From a checkpoint of a small mixture-of-experts model trained on Wikipedia.
Experts: 128 experts in each of 9 layers, 32 GELU neurons an expert, 8 picks a token, a softmax router.
Training: a variant of SOAP for the experts, 13284 steps.
Below are experts of layer 5 (counted from 0) of a mixture-of-experts language model. Rows are named router (the router's row for the expert), up (a neuron's input weights, with its number) and show model dimensions 0-191. Each number is 500 + 40 x the weight over its row's rms, rounded and kept within 0 to 999. Numbers have three digits each.
Before each expert's rows: a language model's description of what the expert responds to; "comes after" lists some tokens at least twice as common just before its tokens as in all text. This comes from a sample of Wikipedia text that the model never trained on. Tokens count by the router's weight.

# expert 61
What it handles: Numbers and prefix stems. Final digits of years and numbers, closing parentheses and commas, plus verb stems like prof, establ, qualif as in professor, profit.
comes after: "201", "200", "202", "199", "–", "198"
router:461464460517505540451512444501529517519447515508465528448507541421479459443517558463462462472488547466537488534556545531545517525485410494518454423457535527555595453428529460500494507554464499613554533490544533520491490498410477509470508530457526457541460433433515446477501499455486502444520533417448470528525441423501483527537511516525473466517434496524506529486465446522443532498606452542529558488523507443500446472499564442465464463508479538545544493513539531520581464525510438536495521489535549535436547450530497529533557553476539548525491494549557432498486497482521467504
up0:483507523436516459488471475500475530560552467459518454461473535511498476508512478566545501439450524517533527520544458548495515468398477467508520543542540461498471490517528526577474578577570501550414489463502447474501410593519450481491499477515493549527448528479476532491527432491483498505554439546507481416564519466472491538505419497505482561506473535542532544559486453504463474522496537456513503547444497491499454606508509464509534452493497528415490501577500556527493550482399472523561507440558496527459470479501525460520502503524523419480435476421441496522446471571528485449
up1:543522506436521515538544446441465580471487414526571523560585481484536541553481502519494562469579464554511467541518456469517494560484472441468465530506485551465495498507536538525510470469449511493488496469519509499495496505517431549529510510495526488454523528478535451475502487561600507483514507491490474455434515441517458504542573446520501438568478593503552514534501559564412512488494497449459517487488516515475562529489485461472494519428571431535448510449461485502496477439553507469466552508460409459550529469551476526429484570490472471460500506446483584492472473400492506424
up2:495435496517534530458503479488481544545478550457577524517501500443490568488476512483519472509610499458439470525579476459488411520520514460510531482599576423596556523512472525523494500581512456485513484453472487439486423486525448518546604503482505523444478457491464425519473484484474519509497507516521523467467539437535422506473535425535503539546498598472496472468465505512489468505543437462468425418444457534438490482506479571479547404495461486560546485553533446532507503536508478514505546473468447523494522529511476486540464502544436499527504500547540473549520448520520499533
up3:502480473520537485485507494498527516505436525525460453513435501452511585488523520567539452524536561559553397522587496461443466508538489399468507477548420512536417518511504532487527450475436478503439491502470520457479508497485487394511556513500463547378491504562496468514497436452523528502468492494466506512529476454508424577512521506510466528470511470482430488550533504563546515467464482438594418549487474489541516523540486472488489496476508488434548550472508512463465493525495546484443573545519449436489479489494500543517500618468495510569508483481537538525569516481540481551
up4:551452536462542439467529546436489515529483458516575447422535528548572557526540482417553457445466525555516456437507535407535531529499501512392565518549494472500505482559508485523450548575487452467498583423519512525460524541518485458481512498486445484405516541444579483445524419490494492481456524504486503489475549480489492495518477525493536469535480496583540468536554467525495433579518458545568483538569503463493537561489469514480505511495503532401490479518523468487510561570475489509522505465485518503466478467473487517480558442477490545478467547503555489533492575474537561479
up5:510458478566462444461414566506499494491488489562550475437532441412463519505483464505481536489514504596487505524451487444490525515504534436414554502509524490496484541507514511486510548513457451565528535536539530494514514469470494549449464484507420509451596530526479467452534482467470448515551425485439552545462518466551458535531410507466458546551477553485505515386528497482520483455484474565554524515507554484544536489497494525465502507442487442467478468573408460514547490439533550471500570409527512558504489520560516502515512502512453504547490486491489548559561533563500569481
up6:414468544501505497553527541536460526490512472558461529544497472471462489552474485471484565562541483534518447441493457508439492448458417476460492501486559522495478505486501512489472501551422543514547455512484556493532512447537498410392491494512467498526503505567548415454529473478540520515537525519536565499470492465473570425477467540461516454523601475610511477512513532445602511477490531489545513469518597481434525529418537478472450496430525490490450484514429464526420572482459518521515543519516536493509488503528459499538469472515500473527516508556510557510451420561510493503
up7:501553548539530414512450531456543456482490466522490531519512432443403445499461482530495500520520489527504545526569452508436573491438456485571487487455493489518473514549501507518492513541462483512503423505492454507528533534512540543529465501524408480444543516501513553485450494474483512476499475468582468518549564449521507454546451428567442503545477511485437445493515481486528463471504564523470476503501467403464494520477531472568471528563460536530436444573593527406548542487505502504520577544542581472459531481497515551491511503492470496429556479462521550427468471527470577506
up8:491516497516430481509512482499457522548491418548511540546460430479488473504513476505442456488477463507454487455508529539437531505500513517552539483448510457464477561520444501471548451546529484525516485523425510469504531538520564588511506486525503480417459461513558546485532469516473607450456494559467585538558507606494503458567475456553581548557487519519505518550517486528464441519506420559511474555465470497511474513474417535466437505494489555518492508486503517493519507481557535440487450580475450482466609531452452526553420514458529474498482490530395485562471499525494516471
up9:513460562522466517490509557438412490489466452432414510448564540460404489519519484495477475497538507551538490473483469506539489498536439537519463520517516508528519513466489461515501511454522452533535459468454475550501529453533500511454620523461520558506484565561521507517527523465533502472507384488468496442563486507420445473507484502532444499537499514516555578469518517536524527476482491512520455575541595467516447356518510519462470503515535546468480517548483494527483499458546544519590530512517510594476469537547497457485528422462516581495463513504474514440468542478509549459
up10:484489536465516525483515495533494472570493538505436486478494504566604520507591451518494513487494541486499475481500501469418483531429427559484557547562468552451508490530482421507453594529582565533478482570485487498422535464506558532559459511463497530519448436452530490520522461475433509544542515537512505479523458542483506499536493542505553491400483473429488442431501438526538518517551516513487452556513464451457433530524488541583497464520396532510563461515520557492526514502563454557492471499498576506436505523547469545424496500490517462496556518464541469522491472474470521517
up11:488478548539436484466476484517517459526455546516507491481553541425510440524522527482515431468470566529564538509471536495475543438590448508466520550535486507504527467480478528440599562512467499547525546513492554455482514533546532482557553512500514488564464510405488509542479510438478460451553507476522533483539463573460529525491542511482461536496539471512434504477435543534509556414586448495474517527450467464492576429460462519488549451545465434513445403468499492531503422524550541438503524496528440544430489536449480500478522445514491531528480535582495523452547544478463470475
up12:505454483508509509473434461489513476559497605488615492412472452560493526440444557453506548434518517499498482509487487512551472458442494498512465464523550457458534484490539507475503530536570487549530465494475516571478509471445532447529502526464527483495501600469505477469533510491465454480550486510482467466547462512453446516439467501502511476503414536530560517471464508510532457444506539519503544483504476562467502515560550533497535572524489556538450517444454483477510489520473516532541399474498521535574501439501486519486463498532506459415465576591516442628487579498519564529
up13:527433484494566458459524500501415507513543458519468530544569451426502482523517493491594550583473490513455498511522523555464518470435421498487511463558475469425488508465505456550499470452542556522459552546442539485483500465464458497516483472498470460461475460529517388431516451466454480517544468547502503519560518485503466526471490543453418494492543455558513533526509545498459483568499526540554550512544490500463470564459521483546469477564497511495456581532502516475439528540519505506481495601557476563429492553546484462435465522425515512476506428492554560511456490489590506482
up14:509474495485437547507509476522528442522513506493483492501461507547482446514505521509557526492525516495522566549496437525573506481460470493446487520485513509483537477519505519487456512523571512450538467470518474532474507505519534533563543512518481445637486447582468465484464495498431494404506497494480497514488519492509500482575483506447493459592531500418466553429463472522516507368461442530445537434508518361494467539550505558501522485542445526563515489514492500428504548436464540510535548443551530501507503496515529627545524499523495461523448489545473490464537477421500528433
up15:451486485477511433472497481428502550463437519421555511444475516438486554487501526495507540442507529423450483538478477523493475449528463471542474452530524515477475514518530407516468588455528495504502522516532501508468499639488476498551498527385569519462459525536507504591466469446452532484536475510530474513537514467520504504517557517535548508513559554548522535473464467565561480436624508516493484554518567463453507444503525500472521456556504494536503495494494552467534515484528462562580513530498476445447507437523453529556530577550421550515478491485500529477466517423521477505
up16:475399469511458520398528539513577508486546576478531484505485532469469543493526485498498483527491480522474410542478563488477483506476500504575493490527483516534451445516453472488444534543433545452548510415502494470500459431550456533492556447499521488492564459503524503506425544492472503492503500493479541517531491479533462537528424515518419493522521561485454488537493507492506548541606511497493565464394431475509542472505515548427509541540501431548439564412581540479526492429522470469527565541553515503506464510482530482494535438549573546554454521516452499474520452490541479535
up17:423472555531554517550499476503451468477522464546505520488573460496492441524533464419506477383545440501490515541487510514535561472483500483580474565510438474546481582514546602532492451466501451545549474503475580471512593509452547516423517488472506480511464451500440487468511492486530473516520518574437526438486493561410471474455501583522445484507449502520481541516541450563521516486476492517439452438506532453453532489497592535430512554447565482474536468506547468508450489496504509478521497597457440520493493460487489494523517496458507494435546506537507510529557554490486473491
up18:496478516534484480529494415506518454564438466475510518485526557482508456512476566533462455448572477500558521589596547442568502505547511473479496423484519416512506524526535467448501428487435501499511509458569462497509520498481568491598578465463506502540457480491439481512440487508533495524436505487515514480493543551536546499522496473477488504433419506535496483514484474537485467555481429514512470509486494589489512491503528487484489474474573503543532416470566472492459510515471507515573581486512408451542456514488516455523532458523568596486467497573467495512564453467553418472
up19:533522467508536490427502499492456506528485499534395505482457502533531518516428447486461451553411493494498495501536507552468460510471497479495496451448454504547508477528500480513441524554552518501516572554450482511459463416452408551504576533520505515378511527522511441560468529523488471472511438557506472478463564492472438515491588527511457527508404553521480536496487543484509572480522490540506566524533466522520502478514448531502531471466550503454521579497502526473524443572509447464540520513510392469536415475503516447442496500533492576561429471499484519484556528531557507560
up20:535442544533436492472446509420604468408507485517520508532530505527486517515546458536448499525587478499569469436459540491531497519511456414472460537536447546466469494465553467452473461577545484538456447474531489522471452505477496517528518492470502495528519430493528477495422456490535468529485513510556527499476523423560518490453493492517467550468510527470478450516498523466454563532540514556485432490483472520495572430399463523554584517541549397558474528536529488545502616537502480516506533464480566482501521457467504519537522498475558484507538481471546519542523454490540467586
up21:456462523481501476410515444513527524527551477524496478577576517463455469525549543580499509489502550519464481522460461513435498463435567525508479449486515504523486495529544480541484531555514526532457500498506544520565523474500495553516526439429524517482491499543543477426485440510515519488533522460477581580441514526494481487402499535509475551441489443503516600485480448464505527523462463494504435496476457478416480435611491504502393502497503505437473525483463477470479529459448444433509452574546521529495555571478570590512454492539524555500504466500480465482443581503485503522
up22:464467469454481531510538477518496522546488480505490377465488561459551487455557500451475506478546496486528543460536558565521452472476470474522548473496570539591502527491540578511543529432503525544458493483400514486519545554472476499584417538470518425483518503587461474482438514511552516490530440434514475429509473532573481587503512522440477507437506592502496546502470558483509497471499527497509501441514447510495493520493544464485467451493451509507483532497516525394578500524550523523495363510469494515498564506554520539475574517528511487545464476521511483503508522529522432522
up23:537527526535477527545485498511512467539545544510495516439568482455511534522464573494558488501503496500559523495567485501459548449534512549496535511457527432506513575476471460577542464502510404496470489606559518490555525473538501481482572443507464416494481453456494500549436524602455526558494517475560528542497491470454502538515479424527526509536447552450468476465502455515552476531501496575539577505447447437545521546494538453480517479506449495452469489531516530584420505490528558558444453514511458486490479525501457492548446478528504522488427500413462445457502433526443522546
up24:457467554502488543524484549497552518508393515467575556544529603518546544417540540437473498444517477514414435521534476501480521481464439521533500529512422534523513598493381529509461509469507506529562530469499497470515528426496491492467503568553529517493499459453457499534454529507484492489462571399485536513460412492586508528516532467550490512555472512509522501474583534473433463508492530500495530518540491525565457484462478499532547465554456492537418541422562548552497494502501522474550475576472505491521492522500424558493534498496474482469515473470532504549508486518473492438
up25:496483510428472540448546492499470504522490403497395522471532541527444459453457440490528488563432477588544465488504523474471513482558403557469498506454528493585445529526525517474488513519449496549511544482515441518515516488503512539513499474518581563473469508446462483466496512456556533500479530574523553448533475567479577490484526527517520500430505438489567487571510529558450449508490448503527518561456491494455464412497492488503577578508537446516488480544510382551594476538481532541511537537510558459509492514483487462505444457479480500547478431530487469441511520509490450497
up26:500510513447568526498543479453483546464461489503504482453469469557401448517547465472516481448506520481555495542463451448461499480447537528414525482464507520521564482538469537491493557502441480427495429451495427441550531511486470481556484545497487538521461473527496446509461532566512528504482498521486533522492500448565551466561417550506486525515557557497509494481504538545519489534450536457454509458480474548545506558532499420485567486513503581353519487521555526424477485510486511483512505519587506461420555467555514532500478443542531537443519440493605505498489463495473432502
up27:503533475536474435490505494483488500484554581575552509552550540544453484492435539475475453396509519476453500455494472508523457468455541495514543557475454482492550521573453405511504486456402507462549497524485594442509470421489489549487538516477466492502497506487538510457477457504498485558497509481427458551506426455525406527540475466480540515523539509529511525533447459539545495510551486483523483515499488529512464522587514514411509537430462526454510475478440576522524552493510485472583510485503441526550511538465527521519577542507498457596449532572516576462499444499533539467
up28:571483486401508514525500510499492477559516469525500434502481496484502470466529573496509472473504566498498478516448474492482521463472527534446455432592451497523556517479507515460508447549476530535393496490487500398504472545464469491491500492467402545473504559467492483469518492431493475502474535491531529533582479494478515524550441474515482447575530495498541450563520459575507454460459475533491501472513551461529516533463521559562489442464539506477556474510507501625476519442478505483533416490540566478447578455491568552532528549522449554448495375525520478514499443540500496509
up29:555462530502532535479555521460461482516500529530530568513509532514517454517528497446501412557537516507576524547530453524522573502455536457476483524459485547583537531526445441489498534552493500503490458388474432550483491519549527565573608527502522504493487503384536443473541485489506463441422477457578476504506457532539518516469579459517432472471560498549462508506486453541474510461482456502463524517528557545470527504471437464546493518478554497439526430499454459527524502503569462545499457547528434464492509508569500532534466457491489474513420457460491460504485419454492456494
up30:491447548580518509504505399453452523455446438503432457529452524534453478503537474488525492521595500461539451522526571490526512459482513526492543463468478553475498472560593516499522524424435544519474465483437516427517508566468507479572444500513545519500531504525469508585497456494494589459471454576500512585489487535537538516511529547497618529479527467476469498491572554574465404477524459530503435479524515564495490486458484459479486461484604486539539501463442491449461565490478538520541489466466533522567500449510478505473506506491466465553488451458486483506512491501510456541
up31:472391433489506517472468394515512536497533465536486528520502445520513467460494539454530529496485499523485445476431457482455462490576463468543460445506477544479533516581485512515470465525545516571543540508540579430535479522513556455530548508528513507494499466523500462540507571468522537539509547492464474524494531519431550553446473460566422477515520525453493396456496486472437451576573514523539472467419433503498514523545515512548589488533463485532519541510512511438497509520552573383495541518498518550478499531498426509448486526492437498492438501502559471496552513513443448503